Below are experts of layer 8 (counted from 0) of a mixture-of-experts language model. Rows are named router (the router's row for the expert), down (a neuron's output weights, with its number) and show model dimensions 0-95. Each number is 500 + 40 x the weight over its row's rms, rounded and kept within 0 to 999. Numbers have three digits each.
After each expert's rows: "comes before" lists some tokens at least twice as common just after its tokens as in all text. This comes from a sample of Wikipedia text that the model never trained on. Tokens count by the router's weight.

# expert 12
router:489457528452538482519507523490542398500503489488540533442516533498503552487479481525496541540523485531543445543578540405480495507481474512555496568482494527490526447458503486451530461446514453587452523504473418447516513464470509508574538454454464511471554547442483504610559481541468524454
down1:486514543478481493473559515568492459476477526403533518453526546437546551592494481477521483521452563484480548495456488449409534532497537474496527487544545485579537502493466500503529425563554506446419555410598511460506463504486518426494501483518501478517525460455504512521507479447509515504
down2:492477423531568484489488480438536516506533482476459483564467499412509584546447503484482536483501450496482503492524456530446449553529529465512498529512486536484557531447485525479418496503557475501560450465512561441506553476567541570454553547553475539456462545466425542432542520507457523489
down3:571448492521529549451456508507476488537577411411464491535542443500498498560522522489511497483480527478483480443540471520496525515596517476572524527517464501465473520538526504593450486516486481498539483489458479514521572494441462492536565538557456532473534475526433533435410448508443459516
down4:491546468602557550518542482466497435493499470515499451479467459412555518443516496547563482467491531533580569546554489521450452442505550492463452536498526478400531450503491499431478528501499574460545513508525512485552449550523535459488522488484484574481507460490519518478451482499475423534
down5:553478456562496544511479460445465474505464476495467515421474455571516456557553536542507509439458573556509474499475492531528502504537521488404492547451520502484557524406554496506547513571521552512422464473515470482574485481461500445501435458496442546591519518475482509540509535523476483529
down6:430565494547485483494481496487448482530487465545491477463504542460504631553515516571476437566542548485552502466525530523448455504444526469478569449512554510548480396523501537520550472533498478466513472487552499495438545432549490494468539480488452500447584449522486462452484483518511532479
down7:616561438564486523558522573473564534466504553476510512523498523518463484473456503519493495481429489461478499526465523486526536555445398573550523454501497472522422528460495536486514464565471450440532517495463454527497506503515487501439505447504560436526506437500491574479438487487524451526
comes before: " ", " the", "\n", "==", ",", "==="

# expert 28
router:482469584393544490522464534470472495520457480565516505463466500468448502474508489506393524495563460451494512515541483557529526488491462510518461543500525478520419531486540504525517499480474518496497485609423462532484550436522558464498513472501499468491589512501488527604499497525508593442
down24:546607497479453532471439503519490499532538462486504507529387519525505472575503516540532503425496431492448590506389456489485499572513494478486554439476506483433457483562407498531466478527573496463511509494489494504518496518553496488483516483500551507556506579563543471483509483493485485496
down25:543430524513527512496450512487584531401595487506499491576483508479580482470456612533447487524414545478475485508497526527510491476532477496572500490457498487453462545523539462550509486522583529502479462439533505456457488486463542506513466505456444521493525566502427523446489503510430510499
down26:523563431553498458495560477536489533497511545486521545510521533448513536486488437483520486572517493450495503429443536451547523506418451545534519464485507487454567449480430432556608516484538524482554491516524480487528527524513399531522487564477481495459500461542464491514465525422447520546
down27:521507486502498482489447468449560456445558541520507506428458539546576514531513515459520537558429510540596430467536515477500419473494494479493605489556490482539412479559520487490490490542429446509569503520487478426507443530482479447535494520460498550499470518470518490499455500555546486457
down28:497408461452491509548498456558492551508463565464483514497469492494497489501487481520501435447462423552485482505458513524497469564497474504536561537540521570580530435506489457451472524510495426441452483571437531516520523583510442530464527517520454450493507452564605517521487536548532502510
down29:554503489583502490495550543492465543535487470481522423482468518463504525515461396438541484543469519540517509498454489494504458529558545508438535469496528428432500557475516572488472484522539566498460506499509463491479469491499491597593520459481523540528572551462545457417487495492450455444
down30:514554485573480417504462489488521483515523620418526509484492515461477457455467496483502549567486474502505457435532527469509494458461538513454479450509504500418529460594461493437564485551529479523439505540497493530525486534454529493495445472626529507520581532455478495467499536509493510522
comes before: " |", "0", "8", "9", "5", "7"

# expert 7
router:492460555479564459543476539479497464462618508516570536422554506448526486475524513525483529507482471485493535479487510492501475409441547558534477466534558481489460460436546503445519518471514512499499475532451510488460539430512509556504484488449621524499497555446466591484510530468487508437
down1:550467467521442497561500534483433499567490553510610498467528473415462507495445498482500534530503493499509471499536442437543507503510520510514442518461478480455458508577502470556454535492533532488492514428519561528514463457522511461467485532547517568536455524472471425482636523513450458524
down2:550472560606507481495512492543548534495443452524475487450477493481453490512523477489445449471521466491472512481487522482513481447469486560527459532540549525552488526442592520468492527504424563497412476455479518571504488519566452446499489493465578525536434580518453520549474482567477442485
down3:497486485549485493510523508473489506499545491482532498456598546527475526528490461519497457538503564416523478532475488461472506587503575515522512475509464480405455479528467569460497524579425535502522524441557466449525517461445540536486540485490550547451435504456470408445520519422531546493
down4:543571452518471531526503440526529563500452456551510543464466477469558475467528567481496549519511460529472490477550502509565488537508550467482522520492559548576560501436475477521532534494459444556536542447419479538464484524462505523422506500492471531444537471498483519350477475469476477504
down5:527547493495525462477509515519493508512469481571458454518507447507536508419535529499503466536531517549470510579477506546524470524474529557534543485491508582478528514491530459500510473483460438499492454494531523450568509467489482440497535479452465524491451472408608422460569558402533439566
down6:531467483578546523527427542517557515529455491470512515499436511504503475522465471482516501494470514573494542479417557451465561499520502521528525469439533486534545570473425508566577422476528533501467484496447518460548574529487478541511523477429465419507458501492486459411506536444510564485
down7:495482495570436466493524531481558481474435480527458489528399498501457534460547433481513519498481446465550495470532510468522464485521468473446525535523575533606513504447449498559518450478520518523457520523482472513493527633445451478567536457490475489517532485509530556490452488530521595498
comes before: " of", ",", ".", " in", "s", " and"

# expert 8
router:418439576414487480428426498549500454492513587531518541534538456469546540453455451465416518511480479433567464499492549462584531522465489516562450510549533487524461470470501534482468516514515533523473492574503548493488517484484465494516458458472484484500511485452476599519538486558480514484
down1:491543525480477398554502480534535591446525600560482464579539586450468513529514482490505481486486454466454501494514492544426460502528515537514483585437432531490498554512552540498470516529466435477446521527454488534514409553483555488500468465483515454485551488500488521465483473455514477483
down2:480587472536465534529543446486498570482502457444420561468454537445543502500495479574593454489546576428526567465490592512479503509521531489489458495527585446583501500500497505492503512437507512485494483487510531466471493471514485525525478443456502531511506482464518476384473498469558505510
down3:543506449496541527480554504420485428434504511537507413510453439489493474552575498550475455488534479451572462535472481520489536496532519525457532505530550540555473476495547523498535457586513509500472503449424482527557466441430456497428476505599489558502481530447485528535547518491455495495
down4:511532522516476532549505443521537585525479489547495513547487555531496454475498488467467523469540481503467575495458527525514506501467537462516571491540463511555465446560476494489414551462433456470472503501544533563474561430484479469488616477537473437482530473496429462415473482548552474449
down5:525425396479474420476506520479454485387464514602521442546580535476489445471467456485452545544429581462495541519495467488512492467480503512528517543465476542464478446486533456531526494498532526525571531505531507516554544547524477485497505486448495521506488511498539542559496485470432536558
down6:488511454444413563596496590532528477547525443422478473450495461504584463474554444511479533495443538485536500454485440523484484589535556525445527514507489510515455476484438471476501531532527488523492436487488487494486475509523503493496519505577510493525572493492469556455581422533490497455
down7:508473547458490469498487485519510559507461581519463546500441538517447463575473487500548493498411527451421512396521464515545494542514471566489531535541514538449478501513507562481437485560462446544498467568479439535490524447468541508506506520509501429519492473584513595458452483499505525537
comes before: " ", "\n", " —", " A", " L", " N"

# expert 16
router:491426601478472508451487544485491514463488542505536548501564567520522508491521514527422537547419528479507430512541578493533514514448455488454460505479528497540442442517492497477573487499535455585449443482528482497456513481553484553541484454476520406525487559423483509501535536503509539449
down1:460462465585494544572423553533563469390541479494477476539573507489487478492560518456497471506498509554509433480518431479487540439476476543472544516491480486472490565520506538484494451461486451471519539438486489519450495523471507449465577560575497523469488482496456449503470576506463546562
down2:441484545545537478527481488476509505560470446483453483476586417602535528410476478550483454474481445535514477513521511443492485506525526469530476564503539544518481521529565488489451505503453486561535494546470460561536540444430518548462492509437514509554515406462543468510545517466549451501
down3:479432509497532509451458508553535511574502516501527519474472454453508508512475467500567497550518583533488481470537462481473476507493569454464587423543525479470416584467504521565484509492520483531486472500441475557507487504434483575489552479491508435554531419485562458451498482477593492467
down4:485500518550539519497537503514491502461540499562465441517537467463422523463477534506503422552513493486559496597449484487441542487463556507462510471486448470517527538568482529467534394539442505502492483459508581434509541525470390461530514510501529570566468444489496545466476509473471491545
down5:518589499552477532508462532536493491447483439517591425486506534498426445480544465461491501563532483546566526515418540495485561478488451475448526553596523448571480479483452489507445562526448449495458524525446517531456466459529522539469544478543466491525513521531446523492452509471527482465
down6:511546473463452560517459580483538544505570487578485494588515507519529499512438488475533504470506498495458499437598478484467544610501459491529542502490457559449489529558523495504500506475478470477453530433519509509520484461567498544477552420496505483470528415527537454422448492511477441510
down7:428507481528472416548433510535578512509496503519416452575459544523443488497489493517430461519476430474430490581548495521525546526550467514453467495543478567453488434585489477473470506502539518538584530513473496506454570490441511560492513540504527507494478486431506562516503489494523508464
comes before: " ", " S", " B", " N", " D", " C"

# expert 19
router:447477541430488543527450529491545484529516420507565543464542462569460505484478447551498547449486460547467488533528568466573467514495451516533430493492520462540445449436503500469562486542543458574445580511434482501539507493519487474570525473476483465510532550472471487519513547539573497456
down23:518418486597535512507453479468562517513480515517516528470563549483493430459432506451469466515502531478493505472482575531497455491444520556517463542588526503495512493507513503514461443428488489448529457512499522546408530510589501472449577457542503442475558482488588559499466490463518501527
down24:507488489501425537553544470449550541486421454487547495476441465500545495513579478532504511521496525508501460459534483494463532409544475421551512469492450536496552503553530580508498509476506544509462478552459439484520567472512466458501451447544463501423547534511587525444521557477520422505
down25:507535457485481537506492513410451533528475499555536531525488488489545553482490497434493477518441500442557461556524404538491453528498486440468532423441566549497409486470523508493478508502547481536573476605473509489531465472544531533511494556534492475504551534487574545424514508490447454494
down26:563535530487506487499447480528504480434532493575446509508476465509460558463540512545523598566502474511485491486420399506549576515447532534478514425529479522488527556446527480521490511478404490482537490510458529494463520564476502454501432499549482505498503520492531431548521505476418436559
down27:456455524458467470544525460476501464527490513513519389483504507469466533498543478554528451539524513524558477551463561476421508504566532517501507528459497587490520535513536447437455526532428428433498551572512494465485491458438468564451507530505557528532510507597484483460538500517479437539
down28:481486529548553496491463438481553522582491555469473485421521525593496487530484494477550478467455535503523475533473450466407524497506503506468528622598489469483469501497470459491553484491475511519526495533485423558506452510577517458525535592485513464473440509512446493528541441459499483471
down29:500526474545547525510504563416524484399426531533451457510484527463471565510440480500434475531492462574482514506442506563490577528483522462456489549464545495500543547526495533515519520420476465448576491533498478497509522451538556494466460485490565462493488460448512434506423571501460528502
comes before: " |", "–", ")", ",", ".", ";"

# expert 14
router:506422495411433470518458484528470495465492489572619553448477500487541545518438487521515551454504472525482496456589507480512537475464500519570419530504493367536500503522551493509477493497545539526512522510470499463474585498498512558485520468542552511485537440473443520515535546506501477481
down0:447543466491581446538534515482428528464511461503552533452570534497600536501484516452506514516493522512542549556493436564459548510451474523543483522458477501469543542554530451439528537492457436467529501483420585520486448488526465468523442540517477443520520508501523491467476403460518468518
down1:501417506431490531489486530471441502534553492495481446470502492484538489510457480521482456499501519624585542476509460547444511535534500524431500572519518528490508468585562494530474528504410542486546442545531493476492448492467403426547523508507433508456532491517472545488528465529552470477
down2:493521452470444545486510518412452548451462567516505446502516534464530475432488491549549495421538545481483528468500536509491483557532533573502506527475499426550531533484487453490425514533474443465520440475438465447486515555484555492596498569459500514466572548507507487520471535433556495463
down3:501505382523483523507493560549496402471503519481515429518466573480542473450531481469497435568523462492493509476469515495426459487536505455469502501490536465543480531520519567467543499486429526515496515481545542378537507484451484537497528479499529489566549501537536545424591550508482478518
down4:484468520495509504539498474471488472505500649376469483508486477447455523478472511553499425499481569491548539519450573474524488538523497480474510497555484489501447512465484477521470502534514437516552496527540539514552524539589499528558436503495441519432485506442500529552468498426505486576
down5:510497409548530505548522487455474512527469449470570461520493527489464514502537528455516555418493457447526537491451472455492519466466503506426511503538489513516572499555494443547552427566475529520504527482491547539588509535491547493433528481519491507571448454479442462447560471404553505527
down6:480518490493480457527628477464499531511491501527480488526473543502526492565505518506443478450507469561452596555504502433514473482469547485509547496508507472461562518530414551539546450531485481495505452478520405505492403509502570524485495543476528530485588489449477430501502524432555497453
comes before: ":", "ed", "ing", " of", " to", "ion"

# expert 1
router:453510590515508544479463537472550489440541602562560523492521497507461496461449487487428564472475510507510488493525561500513546516435437466497436474483480434482471504520516441507525422467567464529462505511520529535478481424516464514551514461485498504546519546428491555589451541470482512441
down1:530474505513471544507591535498523472510459543430491474515512529487505459453526508518455504537499537552508434557402505515417528473530459532566458500503540405521515526555498493499562444533448496513463533473528557461489418561498462522485479564501479484476380531500490475561545462445501507502
down2:473575452566494525464500527480500520492503490522482508522536551524532465499419507422521423436527554497494502536506602517535489468461438429573534487515514463515433489563469537520448454571424489486458566446563540464495428505525512440533547478492534465487490533445550498546496499492495489516
down3:465530510441490487590577492471508511498457512514445480571454534439518495522537553478490462498592480488475540503469445518498450513560547435431478437457451501483489530523479478453510547528504552495516454550534501522515474484482526521543494460419459548585453534434437520545525450517499581526
down4:392474492493491518568461449523536494500463599458488535519497552518464470403492526461441497562530490537471535484527482571491505511527467538535611539497513457512536541485456502529524508515499541532486531465468424454583495493507513483559568513518466418447503477495524455510419456503495488508
down5:501471488527469511526463513472552444465440527495404411475500398506548478475512455528561500512496571501503568522550441453560501456535567427478491496509486514530504583555543525441510519513455497488495492516469503458544505482481468574502526490442478537510466514464491568452585525519506453560
down6:460484474526438582490426590512516442519480559539488480552471488524500509474575508567525477569465629504494461459458479544516480479449519417520466510460481550506488474496511497549474518499438465516488516458478529453484533566425518442489529552507486441488463557504514489439464526554527502525
down7:541463563474520511482564446517478563434543444544455460500462471452534515531468517525519514493530514529492452508584503462497489496511588530495440465528512517424461474481476532518433503448572542437496517434459510445571487521532528494436415564432541534576515505514548507474467511537532493483
comes before: " ", " the", " and", " a", " which", " S"

# expert 17
router:454406567430456509442530521561479523485524536532496565505469444471538486519452474544436546573526468471546513509522498471494468495451499527603493518493515501536490495456527530493486496545499503526392459493484547500503470474556448516605496527420528476436551518490436541509498498500522553456
down0:521512543534560463461505528420538504510510468477468506382457508541497509491491471530564455432511590489531540479500485497480405505468535536458512515503487541501484461519415474541522568512533560459525448499567469511499430480446564446526560533510461541501485468512481467479568434499457543530
down1:524530468483505482563524507577535534502469473508448501460471458499552505519572486482441562498481479457569456459483429498539509506571500517470589529495445472523501464519466553436472550482505494501490453424497516501452527578600485536462519478516537489545534541449469507511502418529449411551
down2:467442453548503561512510445512515471461550549477463489545420471512469485550523526586519465464474562503517505492516529526537540444531514515486509525439469540534512559467521426473608510470476445467468480476535445457545428483508459481490492520552497440549513566454529507576525527484432491424
down3:494516513630560466496496419492465551515495548489481506442516510499407460581523514460506517512494489550529577530398481498467442483442465451509538537521483424495480498542516517479485470505533587481486539404509489568557473516473557534511523487510460517488484492474554458480504519463450485519
down4:491548499526460479465549460458530454469595514515455477522458455497490498568505511570518469497497548487607500521559495522499533546526493561427460480469459539474484503533501490422489447516549502458513467480468547562471386488491411518505502484548491597480464473450507535493560496526502449529
down5:488501503528518518444519402527463494501452518543498509564484523498426450459511542457528438515508524461487528459475507441606492405489507511545540550556560547458540483462489431485470469553506473529529540592511492529473525592508518494470533540443476464481433485491534508521486591469496475488
down6:453467555489556439537453487451527531441491520491538503508478572480481467509481525522444485494483572553463537499523591475542549526534444492546543487511574510491457520552473505472514537500415517557470513485547463562558465486504524514440507498474437447413485467513519418584512503453430514500
comes before: "\n", "-", "|", " ", "==", "The"

# expert 18
router:446450571441540520471493582516514488495457475489546476489491486544434473484513461445429539505492445522494516511501532468490469492428490520562455528516543487490389456426531534510538449490535492606444502542459473549475567493536488504494500544518536488534518535516460521593553506514504570444
down24:469467487524519464526530515524481588542496539503487463471574421445488561458480447507470538534454563486567523584489476473478533507509511476467538454515544479387454489548485498475544466496603523450520490567570498474439465491505542532464444515468472507478518445525522488541507495482484430567
down25:565547412545456521485549498543541495415556518543479510416534549484478523440617517465507464487507479441464547494473476478467513499523539550561465541467509437535492514457450557503424502525519527448451506526539433502475487451496551476469527535539525550447525468455461502468498495534471535545
down26:510470570485442414551506418592490636557514456493413504540506496483521463446480519509548515535484470494473546487557454602521463514492508499462437521564472485512487458471508531519537450548509491505487512478598441473475480496503422517515500492462510503484512473474512558498506501470546500511
down27:516447484504514571499518515522493454561530510468588496476448499415471527575498492518521452484472523475489489477429466506543430543474615564535458509511545484491490472547560482490491470493510486452515465485489540528483496531534455496587533496467487537373496455513584445514509472471430493512
down28:521517482665587527531519426499498467542483511535554505464499524505492513513509511548501511466458535524505596431391490416514485509521460449490496503526560474473445490485451424489540460508533524573533492517505419528522514499494481499494560551520481475470497491479523443522467483528481471470
down29:510501467458467502553522444496513577502521518443491550569522548553541514519490469478477499421502439498480546479494486412476523528543436436428530487483482587453467459579498529452463550513569543529543423538473440513482494469520533534523476483555508540510512513472483475524575438529420492498
down30:558471474499527481520487499408524495513488489507475522530505540552442512554536470484509528458476504579503477563449464499539512449502474479459441481423558559548588483558483522454558440514540477503543512424449510473509411422521516518449551532492464515538455519503463541544508572448548458510
comes before: " |", "0", "9", "–", ".", "8"

# expert 26
router:505454535501530528501406533555503520516548471617524578441444512467518490486510437501489558458498442431463471505483529462526531427476509483532479518522552462522512479462503439516584492422574500488432487505459506468474511479509513488553498555449544503552559521485463525562517555463497494435
down1:464421443525471538542534510517508501504534514474517432522504485512521499471503517520522458517448473461529575584440469516468579457442492438479490545495476504475451464547526462498472412422416538549485445571514520508593539565460516546505539514547514472541515450561471522469525464485510487549
down2:508478477515452480462440525473524486491438533432509517533501501555487429494525472486491490500516463541530574498421487442508464511400528534475467498470586517521515513494498450567456480468517500514478450577514488513555627558457505488484574509591458462540472493545537441493502556499496550487
down3:520509477472562505494498489523467502524515522440402458494582512505539520525548506531576488509588439480508542515431508491450505452504521553435522510416453472496596470453467421477560532543504470419455493575495494522517496531480510559524546500547466526530518477480495448463460459427496509488
down4:499470494527536495526479516420509500504418576476496509468508567473516457535462564500524425473523525543475435493459537481463434517486492431565474475499478546492527514527513446489556461494513524383563504510510569450500458470471512515478417575511455478546479506545527451530558550541523450553
down5:478462528517521521463521510483489509594507535513467517483522537512521438526502460424470530635535451491530508522534566470520512499539448497499625428558519518416518541485521484525427470496430482453525466431515450506438468493510508489513533516520491501438497525444493493439480548463536454514
down6:530578548515525529495457522474479498538548550499514489589495493505427521482440480533499432506477583563473537500452515463477455549512546503484505506472457532492498523464494409573499476497508472480420543465494413528503564477504499515581540489463473462493431522544536415558436493449477477533
down7:514489521629568424554518352605490493441505542506493518491528449465453507549495514494534582520514529549548437432530516483494485488524497440468512497490473508516444528577479557442528451487494512492504506516530530503521488502503475461455445514484547475443477504532475516489511494457518465509
comes before: " of", ",", " and", " in", "s", "ic"

# expert 9
router:503544558415463480481518488484545479489489441520500551473500478499464520457472491531461594547525474481490498489518551566491508441445508483588449537523486488497552510392490452434467527473580444563439537496454482497481519431452432500574560509475534496480491531514475549499530502482533549560
down1:511455468486481516530560467478556515554576556505455507513548477509524527483468510535494528468539414459483431514490474539466473510506519437535486562472560578446490529461463498427450482500531529481495497448534489427508524487509469550499584500476496537552470505436502577415417448551566502513
down2:510525489506472505447461442457482418522519472522491521508550509460515491504509579436475515482603528494421534518504483490506455474477536542436465414500539513503551521512412562440490606518526538456473546402475545487515477483469528542527487492570503542526498481475513512517575522500427512524
down3:558539489540535531512501473571529514466493517480531528534429519559475432492482582573519527551521446508426502503517538525470520501433543479416541563494504491558486475422402513508486506469458436454477491469440504518478521619438484505477528541512452433515480514534492491520478522529476529474
down4:498502459490461541485539542436483499546524457421473477429499579442499577482508527486539494423498555511498502563511441474421487568523566540481541528543432470515509573546480519411460529516491452571549458542492460474446496461489535478473509436495572493519513505538537470493440520500491516508
down5:426571454555493463551568448517428481564494533520431523568538568523489444540499462534501496450479466488492554502479477482529509539486462485443558508487522463516436477494477564529477544524464469515433474516582520402515581506535542488525522465471488475504481498421473489535549480469522562527
down6:413551502522502425481474401514494500483446539524484506496492585560472527554499558600508518466505529511475530504426533492513530494430463560469489504543521466458485445476512577564499465490502577508467569503476475469439603494529544528510502472473503501453537429486488528504505484514537506441
down7:542488499514488534483537435534499488572480412496512423539576511588582487525474530529522427518474502516495431522492500467429438510506585532481522495541476522474524441484577512484437524607492424528498533448473480494542518471495461460511459519514519517529461417555495462507507499471506482470
comes before: "|", "-", "\n", "s", "==", "The"

# expert 0
router:476484583425453490498467494518466462456517488512470500465476478561506446549470499524450474550583496482487552540512505531496518491427505546500471543547538478514458550480565443489470446498524504497502445608410465532454533448543473509509470521519535527549544480525430520560535535476532542400
down0:492498465526570586550487449471501515523516511476523458521491528509530569559469497470517453441476545504518514469442489576441437427500597521551498466519499502484506540469485419562451483446497467548460458535493473474515550505567442488491518505423453422416477554521525537535498501505549522502
down1:521600499524449529506464503482548545435465415524472484515427496481435488521566500561507517608498517472460447479496532550543517541468492491471525542444537523435474522501478526495449494470513526595510507479478468518483521500486477415467519476524521415523486458526611512464476532508540439511
down2:521491454534545539473459509421484458528487501439512449463482474526426460541504521487560526484550506512563518486392469471541586575454537495464527483482499495541501535585461450472522498503476527495526520525446494524589489535521542498475480521565501473428547418513478496464419563526463534488
down3:520467477541492536531506483478486466568505516521462476486550478520525505475473540468540458479534559574485563558388408435505505566437441498524479535523510527510509536439453507504450511479450538486462539522448494575556483559439515574521436441559494457501468453543444487532481483468495501528
down4:500528511520592552493531471541476509485477510460576464474478544492562527477500510507436429498500533556490500518424410551505533556518403486524530484519458491475502441601457526515573535517472413476482553510476476530507502476544522498458542474500503420455459521460509494495553506412526487536
down5:480576558524445503501436456497517518450462485418509455505512583529450439565461534464488493519532513606481495437392503513514511537504509447537594494463492509512479451567440512503502466537515504475553495477455490519542572519555533541459484481503455451542489519467518545431512517463483505512
down6:500573517530531547466519502525493551494476561408498423469520493500442530498436465456572466484510558514570549477455486459438509589466572501402544557434526476492429433499500512502518521532430422483522525469519494512493525563524448548550501497485511464499521467469497500514489481508513560516
comes before: "0", ".", "9", "–", " were", " of"

# expert 29
router:432470509478490509525518525549498411386546554553456492491494571491432517515452519495498579483530460527466429519507550520506574501496510481507481535490521486517478492408551457464581481521520397545473538509452453505443532494454517492532548518532479500511527536454467509526505513522522564421
down1:517531516474467491507581484528541485482515488498389430400462503460566561498487489504514483477467589550505508418482481578415472476489617458491565503566520484478521497445516502585506488498527541486522500501443467413501506511504475484475523480447493523497461491520508530537536511543506535485
down2:479510505438502558504508445474517472513490510461515531540549554514486497557435466514549490461494475570511479489448534553467448504511515472500573503539525538558567484477489420525454521537504491438486492442487468520532590513445529591520624510529474443544541446516507432443465490511462482452
down3:562455562562491527520509503475517523472489507493501481535596539465489445459507506523496492390487554525500481515490533509409571481545488535484447466473476496509499573555410549509455531513441494511451554488521487506507523461450546510442419496508464444473541528473455473581482577509466554503
down4:458524507455478489567613482549485433434507522475498476446554514463472514569496494419542491448492523523476438471458442413540520548528434549471530447475486556523546530519490495474496570566502482523479566529500573523514502458507528468505520584492459495519460526512471449466569466483485512477
down5:517511546583438565463459563479522452488546458531475503478519427478540505493500445443540574533515483547535460525479508468504499533461504535485468539490515561479530566526384463488500570414466511446494495447460490511438482506576461494529471496556455474529499513539540504499444506538450447556
down6:509486494574531604533464535421529537537536433510431486512520529487451452477485489529460565482497479500536483551502522479565482574511466455469506493509457452424503509534515473498472577524468471566553472500542484498511480535450475555500486530540431474461465469488596403450475545520497461530
down7:491510513486536552489505505541529470506491509523514511428506566469458459525465469547487450482424546539499492501458456546508530511575584422442557498430425478548560439484456481568502422515540487555460541479550521480524532464486492468464570488507428475569547539485513466449519491478469480558
comes before: " the", " a", " his", " an", " its", " their"

# expert 3
router:478403530460522497499416546492448444482490488532514609406523457487510433508508492511443516492524484484494574522541539531530473493511509536585471532537506474465450465430551452497532516543584524495516489560464494476447492476465553549594491517530519506547518531436472493551475502506460492467
down1:506500442504412520567511551457399480524494478501554543514529551441426506481460488484480477428507573569459553507516565425478524545499504514537434472505535472483585559568456472436512508523509520545508530480542529497506481570485482539483464550488517468457446512503512501530471516435503443544
down2:480550519536465429461487500495545494512533566549495456526455442547465488468577481459493552478494499511493445535464419510525502498548467502489507491451603538541506486511499514421489500482517488487460493529456538551482473533477505515521545577420435389568480414527587531515531491496521502514
down3:496509513472512539503495538437442490534507482545519495546444525405543520471457513491470591468454598555543452493493491470496467541475518473509502409471469490532427518534536552457582465553513481456508525470530556554495524442518503470541534533499511508459459496408520553512483468433486423531
down4:465502441444464517548456445453549474466494489492484547455562535475456496452475504509440432502563462499515579463529465549561522528548529527485497486539511475528548523514495516495483590485455518509517520494506532484513448531519560498415551625516554471522419423474506457475437474536512481522
down5:525489491442450508492495514522454469556490469427485547564457409539547473541458537468536398488464540497509509493440516466500478531553486534479560534501499577535486493546529485461565524469483444508488460547547519424510510498486539580503494476537496557530589512523455425449467444470559494520
down6:537411505529525532489513506464548493475471574543505531499520565439517510503468522537545451510445552431494496460553560511508517542526479472468573504434481485527540477536547463509548426434477484540469455528414571476584471498459433459525524485524497438431507503530459489499463469578482502529
down7:522503464505493568467566465500511485441432461447510465524474504500522516519464510440566499439524508512560450539445552490516521548578480480504522484474499538496593511480530509423541583594474464491448516472525499519524449442452539588538477520503513561469416545457522468520488477471458481466
comes before: " |", ",", ".", "\n", " (", " and"

# expert 6
router:473491519463581446475511550472492433510508497491556533489517549539534482540541472530446505560529468415491519445533476454538514508487513522502466552518460436551513508475572444471496466445484449508484561515428501535440551451457541509482499527479558511550576540400465549558448490557489512459
down1:518535478461508592526474503477478488591449511477487424569495542487516490575545514445455459526499546541505484491462450575476368526504532519551519550506571503504517547517503481510499517525450446530424501504452459493411444538507515492514482510500530478487529496510535481476439442473440534561
down2:485524508443552520433549457476448474463475540451545420462489488531480488526476564494509427517469531480476513469444449466429539520510516510481550510531567519500587478466488479532502477542544430507450546472570561537523447506536528526484478594518529535510529549409523436565477454505479512471
down3:533522526540573499437471511560533496498390555458481468486495470495468509450504478483487532456516532491552469486454498510509508465548485460477525521493440480485502494490481505488604612609488538501459499477631525484548508556504432452476474475468460511463501465470548515465511544501448526543
down4:536438474453486578475491458464461426520516541489447551518440541486462527515514524497502452531488528544506485495446422487427522514516479544452607504559481526531549543499433493539480506456488531514410505438568553535452428534446503557508541547559487500507551527543500469497465459526522483523
down5:515578519543506488443511482459508501437515474523480453509489562556522521481444500507505431486543431554508540507449448517537563489462513504461576462565565497454593554474502494398476474498412466480518529433496493556526472491405461526542473517534524539541547513522495450466467513512477519481
down6:457464503414491529471509436587517549509524508472453530499505484515521530480469483500514485470491452493411513563517550473489480521485485521552435456434543583485434525448563520493488541412519528532503467513543450514469508474488461468540528451526515487512507473592538535472468574528574424564
down7:479456492536482537480498477526479501565527526499485455504539502419530545514443478475568466429489478476572558513528499456517507520439516518463477467501508530453566474537453505516496521457499494524447484497491506493466464473549467532499529546536486510393498589606547483423593494498575465424
comes before: " the", " to", " a", " in", " by", " on"

# expert 15
router:447497539401473512519460500504564440458556488529522515434516543504510468498522481436395529481510443445490442505512466518526526464467497497622454512469499478527506462465493553484495492471529491545481463484461503515502590410578537512474503500458499508545481575499504527518521584544502568502
down1:481540562494519436473494524513547491460546468489460508395537519428491531466478490429573482466471506504468478451493501544465529417462551554491518566540461505530524563428545455534462490531519440505519484468506532521475450524433495552458456581513551483430566428506516535522475491523516531534
down2:490522460460511475532528478492533579503507440558484507524444456540457542542517463481478446455478558462443549482564506513506509517510486443441483467479493487468501539497492612505520522505444472479513448430470450404516489529455548467514493529479581418527499559508563469565508516605510490497
down3:546496524514520503498471413545490578489508485518489593475534487522523511433503455458556458482501548530532521543544506524461569500501416547499476536518533480509528475466540423463460534532536493533497475473511504462438476548506485544525470469519525420440532446444486569550564521412455432550
down4:496531468475426515469528533488472454512459510518509540473463510533501525532498437494480414480546491500494547485467540545438521479524532513474456421479559540564487523523515429500487490488494451524604497572490480393544503577494384542492523540484536437467483475544545541530537503445478531474
down5:474564476454533435458512434436515428520484577542492455517526497508500504519516483527521555418510547447504437514497487530486485536526583523493564489537522524530485502461518474497545443453502460496546473505440488440576542502487502502479443568494529511451394520615560479531506510482513508457
down6:499533485547512502583511446529471493493577468473511517429496559502465469530513445514420442512469595473482549480434525457585485544571518470438473562493457470498521566470478564531506515501539527497531429467537459520501523469499509473532519527555507487421497458403431535523506487495527523520
down7:498556502456547428496426511535557518433478500476556483531511481498458465557474484495463434538553497533453471517440461489517525559485572440517506436443513523545527506566492516550488501487436500532501539577430449549592528532489436531508537452515518469457420474499544504529525466471451481529
comes before: "0", "9", "1", "8", "2", "5"